config.yaml
num_hidden_layers: 9
hidden_size: 192
n_experts: 24
hidden_act: "geglu"
moe_layers: [0, 1, 2, 3, 4, 5, 6, 7, 8]
router_z_loss: 0.001
init_std_router: 0.0157
lr_router: 0.00133
norm: "rmsnorm"
tie_word_embeddings: "early"
beta2: 0.99
batch_tokens: 65536
train_tokens: 367200000
Below are experts of layer 2 (counted from 0) of a mixture-of-experts language model. Rows are named router (the router's row for the expert), down (a neuron's output weights, with its number) and show model dimensions 0-191. Each number is 128 + 32 x the weight over its row's rms, rounded and kept within 0 to 255. Numbers have three digits each.
Before each expert's rows: a language model's description of what the expert responds to. This comes from a sample of Wikipedia text that the model never trained on.

# expert 0
Description: Inner word pieces of longer words, after a capital or consonant start, such as c-aut-ious, subc-ort-ical, Aer-osp-ace; also units like ft, sq, ′.
router:091132107179169146124172122124181129116152154131143181180111138110110123102135167100099083212176147108103072128166113098115100074120092147204124128124094105091107096130117146157167100093169133131118080127122135153158094146160127113134135134156137161174197095132132158101131150147116122128118135167063086094139108130136154124136109145139108148117141196147100161101129169216168145103143112092126051102189138139102045116106096069072139122171155101141179129126165155115108102133157141168108156149120227151106134086197093116138106075149105102116136124058117085184121120179133093171
down1:158144141120121109108165168154130090115152132147116124105101110087096159202137117159172124136079125129176168153140116143094147138120138088062124171173129100156128168204128111118148141152145082107103093114110075071114160100073145112153147110114184126169154121106155098136099093156084129148127126097158088162115179077158167112139119128083088144181097100127088177113107143127169112093115134126147126113092120153124166134180131117143137079134109053133187140115100127166110115060096089150097117147148084135091093120235138077077140201099203147080160094137140119124079197172167179142
down2:168156138092152085134047109100118136149090128128122121064179093131122102151175154147152073117092195139111100106158158083084117096112152097122133146096160158103150127149092145110147172094148102159134159139123068159144062186136101115084122182107162133210078163182090113133187143112087093131150152165135151093112082120156123133167095088124149158109088223154151114126119169096117145156147111144133171085128133096132066164142154108141127146153159138101098144098102137152141106115090084079123126160133159105163102102112125168210089153132138168070073071139119183147122109158065093100
down3:153134121129099068105104183145129132142215149094097142147205145137164102136101153149194139130117099154119136136065091126087123114135125161168158121115150134203095187101116139140118185145109103123089166138114082095095125148098082159106116107152120133093132204181134168152050147122106077142134144128080159098141155120120091110110157132130105126109117098110143177157174139097143137156140181141127178080123139129125164114108092111126216128200129080126047150110152167172124097086166141112138131078147105078143142135170088145164119116158133105116067140124117199109059133123201081150
down4:046134124119073121108066156122150114164149117130066145157168128155134123161122136143172139139104104154080115066091102134175096072182146163133141123148145125117170130165106101069087167115068110092089127079105159165183108151114110180187100123125090092119151090108093102179121065106128155101194120122069142132135150117110164103127143098085157114105137164186137132178164171171099096174115103059109047076193135130096105150125144129069129115115155102142096143123137105131143120101122159071131120135145106128096116099091104145115105157123152100071126166115123150105032140161146065148
down5:170171135109121118128178136111143188119113122173119083212109114194082065136149143117137160193079160136172114131061157132074111102168089157103110147106122188113161145144166102054110136120091115132122108071154138135134086153127123098137112122160094170095111062128126152105134125104164103147151130114134105097110157160145146112077113112132132156128086175101102167136143094199111121162098150129126013130136112114112168143078158107133140133133158151106152113103088149090099142093114173165154060111163163128122100151140084094146127131031143115114077075082163188136149097160166129081
down6:164106176135154081120183147128115188141090158119151094053131161134112088139134164063093125089063155163141135162149088166202095132152101128151135137119158115152115066128088138167110149130187147089117174147121115081148115084117146060149156089082159143114097147112160130133161153118120198130136087139144106106104145162117122169091085116149094120160140099152148141088107093059198131148151192138171160160164167074080149139095112119141087112168135121087126090085144084100058085131162155084095134156125097106120130166124089072140139123108124137165038126102127125127133096207118100133
down7:111128094165091096117201141106112133129089126083091119111097132121126166116145068138143133155173093109147168097149169121162150160189130140131110100168139103083159107146108156135141080138102141099137129125124170114135122127132115119116171123104096095095160109135052084183103147105143065168152138116182088166134180083166134074119158154112207090099078064108107085137118092128139131150121113199135145131137115130073155145116178162125057079151134081134129167116079108105087106150183127146118054170153087127155207155100147111082175195110163165147148099155126057169106171089124138147
down8:143075113145136070112089165129109120111144122103089040199127175139131209137105099128178103112169120196106164123132203126101163145166139097111137102116105126150143134100119062120135149115174098155102122163125159184117129157129130089110132080169119093150127092108176109187110109124191134116145128128141079170157120140075092142066085106113099079096179079146148108132116059161119126183159051132128190139101116131137151095076125181151116156152192102114075119136134117119187130128126151107135126124104163130154112184118104133048105160161133122133106195139135165190150146082130140130
down9:158138137146098148164102080129131108145099146147132192187081157085123129096117103094092118106069089097122145124097118149115169129069134091145112133124070091081163042068124110147137091155182119150074189170121125123111068127129159084170168134062105172144125140109142104099159115168144129050136112093132113192113174121194138139143095204138163046104094108104189118091143058178135127087157088142085181140083138086115138130111160151101155126148126188137098127148129097085125153154127101098189117153133148116121130145145138143102139114152171074070139142143122088136154144129159133093
down10:143130138135075084148135103143099123203129143073158164110079111127131154118152065104165139122118086113157141051158087089066078173196153130135148069143103170136097064117193108141128039142092148169117167134110119132097192167101152132179181117087105114122170164163112119116191115120130147088192156073156143108111136082067133105133049143124072085119135110132110131157161098136124201131110125093155156144150111072110158143115111133204188115120119131159128090128131169110122102130104083153117130116106185121112095172133135094135077111141154147137115110092120095150164147144119105087

# expert 8
Description: Final pieces of foreign surnames and place names, such as Haraj-da, Osij-ek, Higgin-bottom, Wau-kesha, often in lists and tables.
router:124147112238101107104119122199225135082182154079103165149088172148080128129126112041101094127145125110109111129140126121100085072129153141143108092144100111090108105161116153141197087117151142125085134110128073108173111108168091091161173105200106107167173092092104108114137099106150087113122132159118107124161162111160114115146109116134104117091107158122089155099129239225128125148175139110163060105161169125099109183101147107105148150185128130136136119118139164108103152097128148163104135134116148137149166130146082084137121068164151112129176147135081094140111121147122101139
down1:126183159144138133144135116198112147096120088118083073148158105129107106050148112108130099127167113148108142072148152160118119145113100150123089119105135163170110145123105099092156172114071101134065178109155135136163144086090113106051187116178120108114147098160145120088132097109101107164166074133167170105137079168133125157125132180124147070102090075168103090162153155137152099149150160162150159161144160106124125141078137162158097097152182040176112162128056160148065158156135133142117115104116084112130165131107185061140125170106221090154191122176134134135143154144122099140
down2:086180170136152110140163147118118100158133115130163112122182119132031155102152103147166106165101175142088159095120162151086156127127082126136120153139129137139150129159052114175115164153143114119129131108162100143183118167039123143117119111149137106138126104125113165116139153087122163164123046117150175102109094109127133131184167174054128082169163106140132125160118081124136139173136106185093213135136156116140106125087097113066097142123139083111068132135151054150115149106162068151159110073166106132155101108072189085120091161122182125091159154146159165136046106176122155131
down3:092138117074113165155162095085121095129106124145111141116172146149147156119126179193077132124098138132106087139223086083167155106089124119126108109022109167145062196146112159109116134169186121176131113140120120142158144142128107133130131134124127161199168148157151136139138173094095149156080084172083108124132175123118153132155104109085111160153165106185169192104136155089103158135094116117131075146178101141152153159135118043123110162144145138116164087109123114114159125118166122054112197136126142090140124169111145113151094116129076159154130078113200087157126173163107055137
down4:092126145183166115121087136166139129126145150117111105125086155091067162157092104080146131125140091087127137109076090142106073141166198122179101120137095110127145067119145118166144157077148109086070146127148110149146156131129132110123108140121073162106121115112133125129156115166175112121146117128145090119096122155081080076055092154146111112121099192120162049151160160125168103141171152143180181137098112082091137156133197144192156115139098087158180150163114193174170110169073149146194102087142118082144118113131156200098165137106234108105112139152118138140128150133170151165
down5:149163113083187220144152088138075153167129116114118095120120120113163137146116144110148104213100134107086087097118131174136127080101120100132105160125145162128063109142092133102085133181116143154069135109131137129184070075149138120136110072153101101054118096031099094126124111074166101138107168163202100129097156104128128110133123153110112163159100147106136115138129085149084132198122061148151073113108130155123106126169128120093107132146168168089111131181079151061106054126115144151056091111172111124122179144170104109125120170119196129124091131143117176101112116111120112132
down6:093114093171108139161111070148120141078171114102164102193114115110113183155095190146167162094129132130149135025118076181156188185171083164142098154096159149071165145098144147077108102172088105099131098056109124150115169141092131143131086119115070097136131131140176197102127112181118116109105107098129156136137095157048140131075053109124167107134115106161162145148155094141093125119140122126162255080095119089152131116128160173123097114169105156161126128151123115138130122105099152132189162093109144132091087142101125141088126120135127143138146145160137137127130172091125085131
down7:135107165148142137115174144169141070150098146069117093089106103142080118161127088144106135173129124135208125094108088151127112107119113111148118079163194084128110110132131097123116161177107140164231177106142140113068149162146133134131050141090114117085100111132121178123093098135164088173130075091085138127145063091103150161106103158141159112130111149120137156092119169117138130130114107097125186122139168044142126163183115133083119139138115173113137076125138167132158094113129182082209087092123127091122119095116093077073168115082190146147140107131080041151096080133144119123
down8:183083084202141109081103176137135160084142149098140106122091098147190147128045143126127135105162131142144125070051135162091111110140108086161184159105153100106134104095121105139088131125114126122208104153127076151090142092098150154132104103146150081139048119108161108107103099159146138170156145192087106142139102174177100156128133167134117090106158129121178062142092129154138129118089161079170193142122143172124146062074155137136110118090168115102064137079161117088131173147117135149132101127136119156093078138156104154186162136111166127148143149099132094190139077115174147066
down9:177143113158163156131152124151140108084175115145089122150133140132197109119136116066126165092141075104185134095102091135102164160082155129027118050153117115079123149125134176126122138166095132138118149122091142091107116153121118148068153112076110068125093145118175177106106116199198119087081135087152098134179178109179133117092151151120102142113228157124151156187106115147120146155189116121147127107138114136164101079141123116163109118129196144152144155099081160177125086203127114151121097140111182096159125129106137150106128125155217151088134157116146160096108131105168135170
down10:110127108143186141188196104176107138172080155147121114130127040115085107103079151138101108151172105178132110107154141136118118131117093130157134146166128114160115142128135149139093123109199130167182091162156151194172125097162091135086088136170187131062126153181146154112143126173157125105123155127085209083096130144143126117099042103096147101133150096133139126153095138134194154101093125136113254112101074114089092077174122169102129113125163122161082089124131078156133118117139120089119128142165089112121085133118136111175123128066096097128104145126073134182107112121082145105

# expert 14
Description: Final pieces and plural or inflectional endings of words, such as stam-ens, sk-ating, Vo-ices, with many species and music terms.
router:101095100255079110078130132156170183062154133077112185140070143152101127104163131104089121172156118132117126141144101102104099114106108138177091118166120151142068123185110136168152079093186155099104108117129081130163112130157108092168154152159169112152163132129107132113158130090107101149116167153118091145134117140161129139206133119138105137103127129141101111109106151226085123126136146146165068140206157145109105177112111097117136068170135117128158127110181147131119120091116122122082162150150177145095154141129083110196141121204117104142085114154082057152113123161085085127
down1:102084103118121083137130180144148142130076108121121104082191139150136105102116107133128134150114138168136110168074090141109092112054127123097123140113167100165143156083192112105110142140145120092097081123153097100126134093089131145120126132105129172127099140139159138083091138175130102094101144135169157072080169143138203110132132114150134148182075106085133198132197116128114197141165191139146132172151115140091157101089133087145139081159113115112138156106063150120136062112158070137234110128154155182116128088248151180135071140109118143118090133160153155154158116144115167141
down2:149119124044125140172107134101139142143109102111065182128133129141163172130120120164108150106182122118156123134118123110062131150109061112176111126126127146116140090110107127148130138129105109121142073128151130040127126150119148158120180137161127135163141183076103138063156154084109110123078105112107140196082107193145128153146129117141068171177162202128140113150119113100071123101107082125117102101145135094058124071108120081163153103101153139139128185152090169128109174077099128162161102131175171122113152216170139104104077118166095136212081126129142084177134163097200119149
down3:100149168145123143132124184132098075123131087110176111173189066176135141169173150107075129168164084156212134051101093154102116110081185133144151096202105164161119154106131112200098126178180151172102137120100143093154137058129136108065141120218095090067124141169113130133148149123112100129091090097122131139164083141093153087142101160098171071119133087115145089129132067124120132145127110099133192103171171098131164122111131140161116131132136155132162114141151125073147100098118131184154123056141097173178121118111117109079120133146145149122174159146098159110130121121079167138
down4:163043112148146132124118109115141106107111126146080118156130117154128151176099084079134110105188158086088146122118155149154146135187119075154126145091137082130160104108228100120147138180165150117132116100101144132115160070120122163154142005165128117125168066069186122159104158145166107134117067123090143128142117114093129103158155131130148124144120111124116131156130158158108161137142144114132161157070145127211074084127133162112133136159185038116126179105138133190176149091147168134166117090087062152165112123115113151097100113116162077206173123116155139122103147149120093143
down5:177128102086044079098108132125107073161107167090137060114132154150195126161092071106103171057141160111112132070068146124092089099174158148106105172133152089157154112103090156145087121134105140095120153139102179193194151141118073137083145099144129062159118112101110198129095133084127079127147088164155143087102148153112157116173119135108132164107136091153099147101131126114061170160168134114130204128150111115180112149118182145115183125131151101080109117129097199160108080114109082109147137120083106106130118148130118127090111106149184141060120131099108098108141110171170144147
down6:103167081100166169093060155109118168129109173132174096127081096153098102225092120164129054110138134107141073117141137128162132121159071125150073080140101098143149128119146148156137110096128118113178135127119140127155132110152111143163119141138108078139121094175165044098229146133134096146145124094150100105157121154122102168105173132131130164059107127127129109177136143164151114171109130111144051153163104130163151155107145166122148138158152141127183153107109112111105149088040128069136076077130067209146065164125090139106100103152124099112086108127176134154083154174121110136
down7:115126128117130140135120051172102090092121183147150111136122118147130149142129171128110146103088124147166145048100110108119185102120119092144212145100165189072107152117124121124083123123168106146106157107098155193165127140161152139050152150144130081152086176140172141144128098131146104146123142124100108061176081109118118112163140102125110107113116132136129163130067153113140086117130078127129102126102153199131126121124097100126159153122100107123135125157095087141140190113073166164171059198152121140195110200061104178086095131120107168074145159211115056152119071111089148135
down8:165145138178076104140099084125102117147150113113122133118141111087128075178138149166102126178079173152182166148070124110136132142125128101155096118073159121131138145122074082100109162012194172161123137123121144154167118121153151107122124178167179104081123134138103183094121188126170147141129179110156117137178087139133147171115085091097119101088101078174134175112142093166137098172087085144134162116078138215122127081127089072143107063137131124127097132145102110160125122121149114126128128203175104110106117123183198183115142142110121099140100143195115093149060145134109117105
down9:156101141119109189162101104151147105159131091118081078090130090191151082116160099135110156105144107093125122074088152174110112106158131128164125120215134150169136099195173178208099124107139151140103142107067109106202153113110164132130081055191164142127140165075068162143183095173154096127111134141083163146110105089134147118141107090128131115135109141154163154099159179105090124104100129086124183093139111138169096189135171215107145160109096139141103082153118071152151148161130088093178182115104117144120148152140136130110177112141138151080179123137099128085143105161107145087
down10:133105144102107135120177185128147129065055077147115138145119085097120063054104153134176103101166118174091151092208044156098209133091134090105183056113124157128127146099083123142120146163076087104124128163133115185127109116093116123114118180167121141079141101169122105118103151131141160110112145098122139112086095145146158048157153127142130055150136091147105193170131132089106181163132096116120127116136095143148120127159143097115130106126135148126082127119119173038146129171147061064154138117092101185072133143132099166129142124172153080140107150134100128112139094132112162102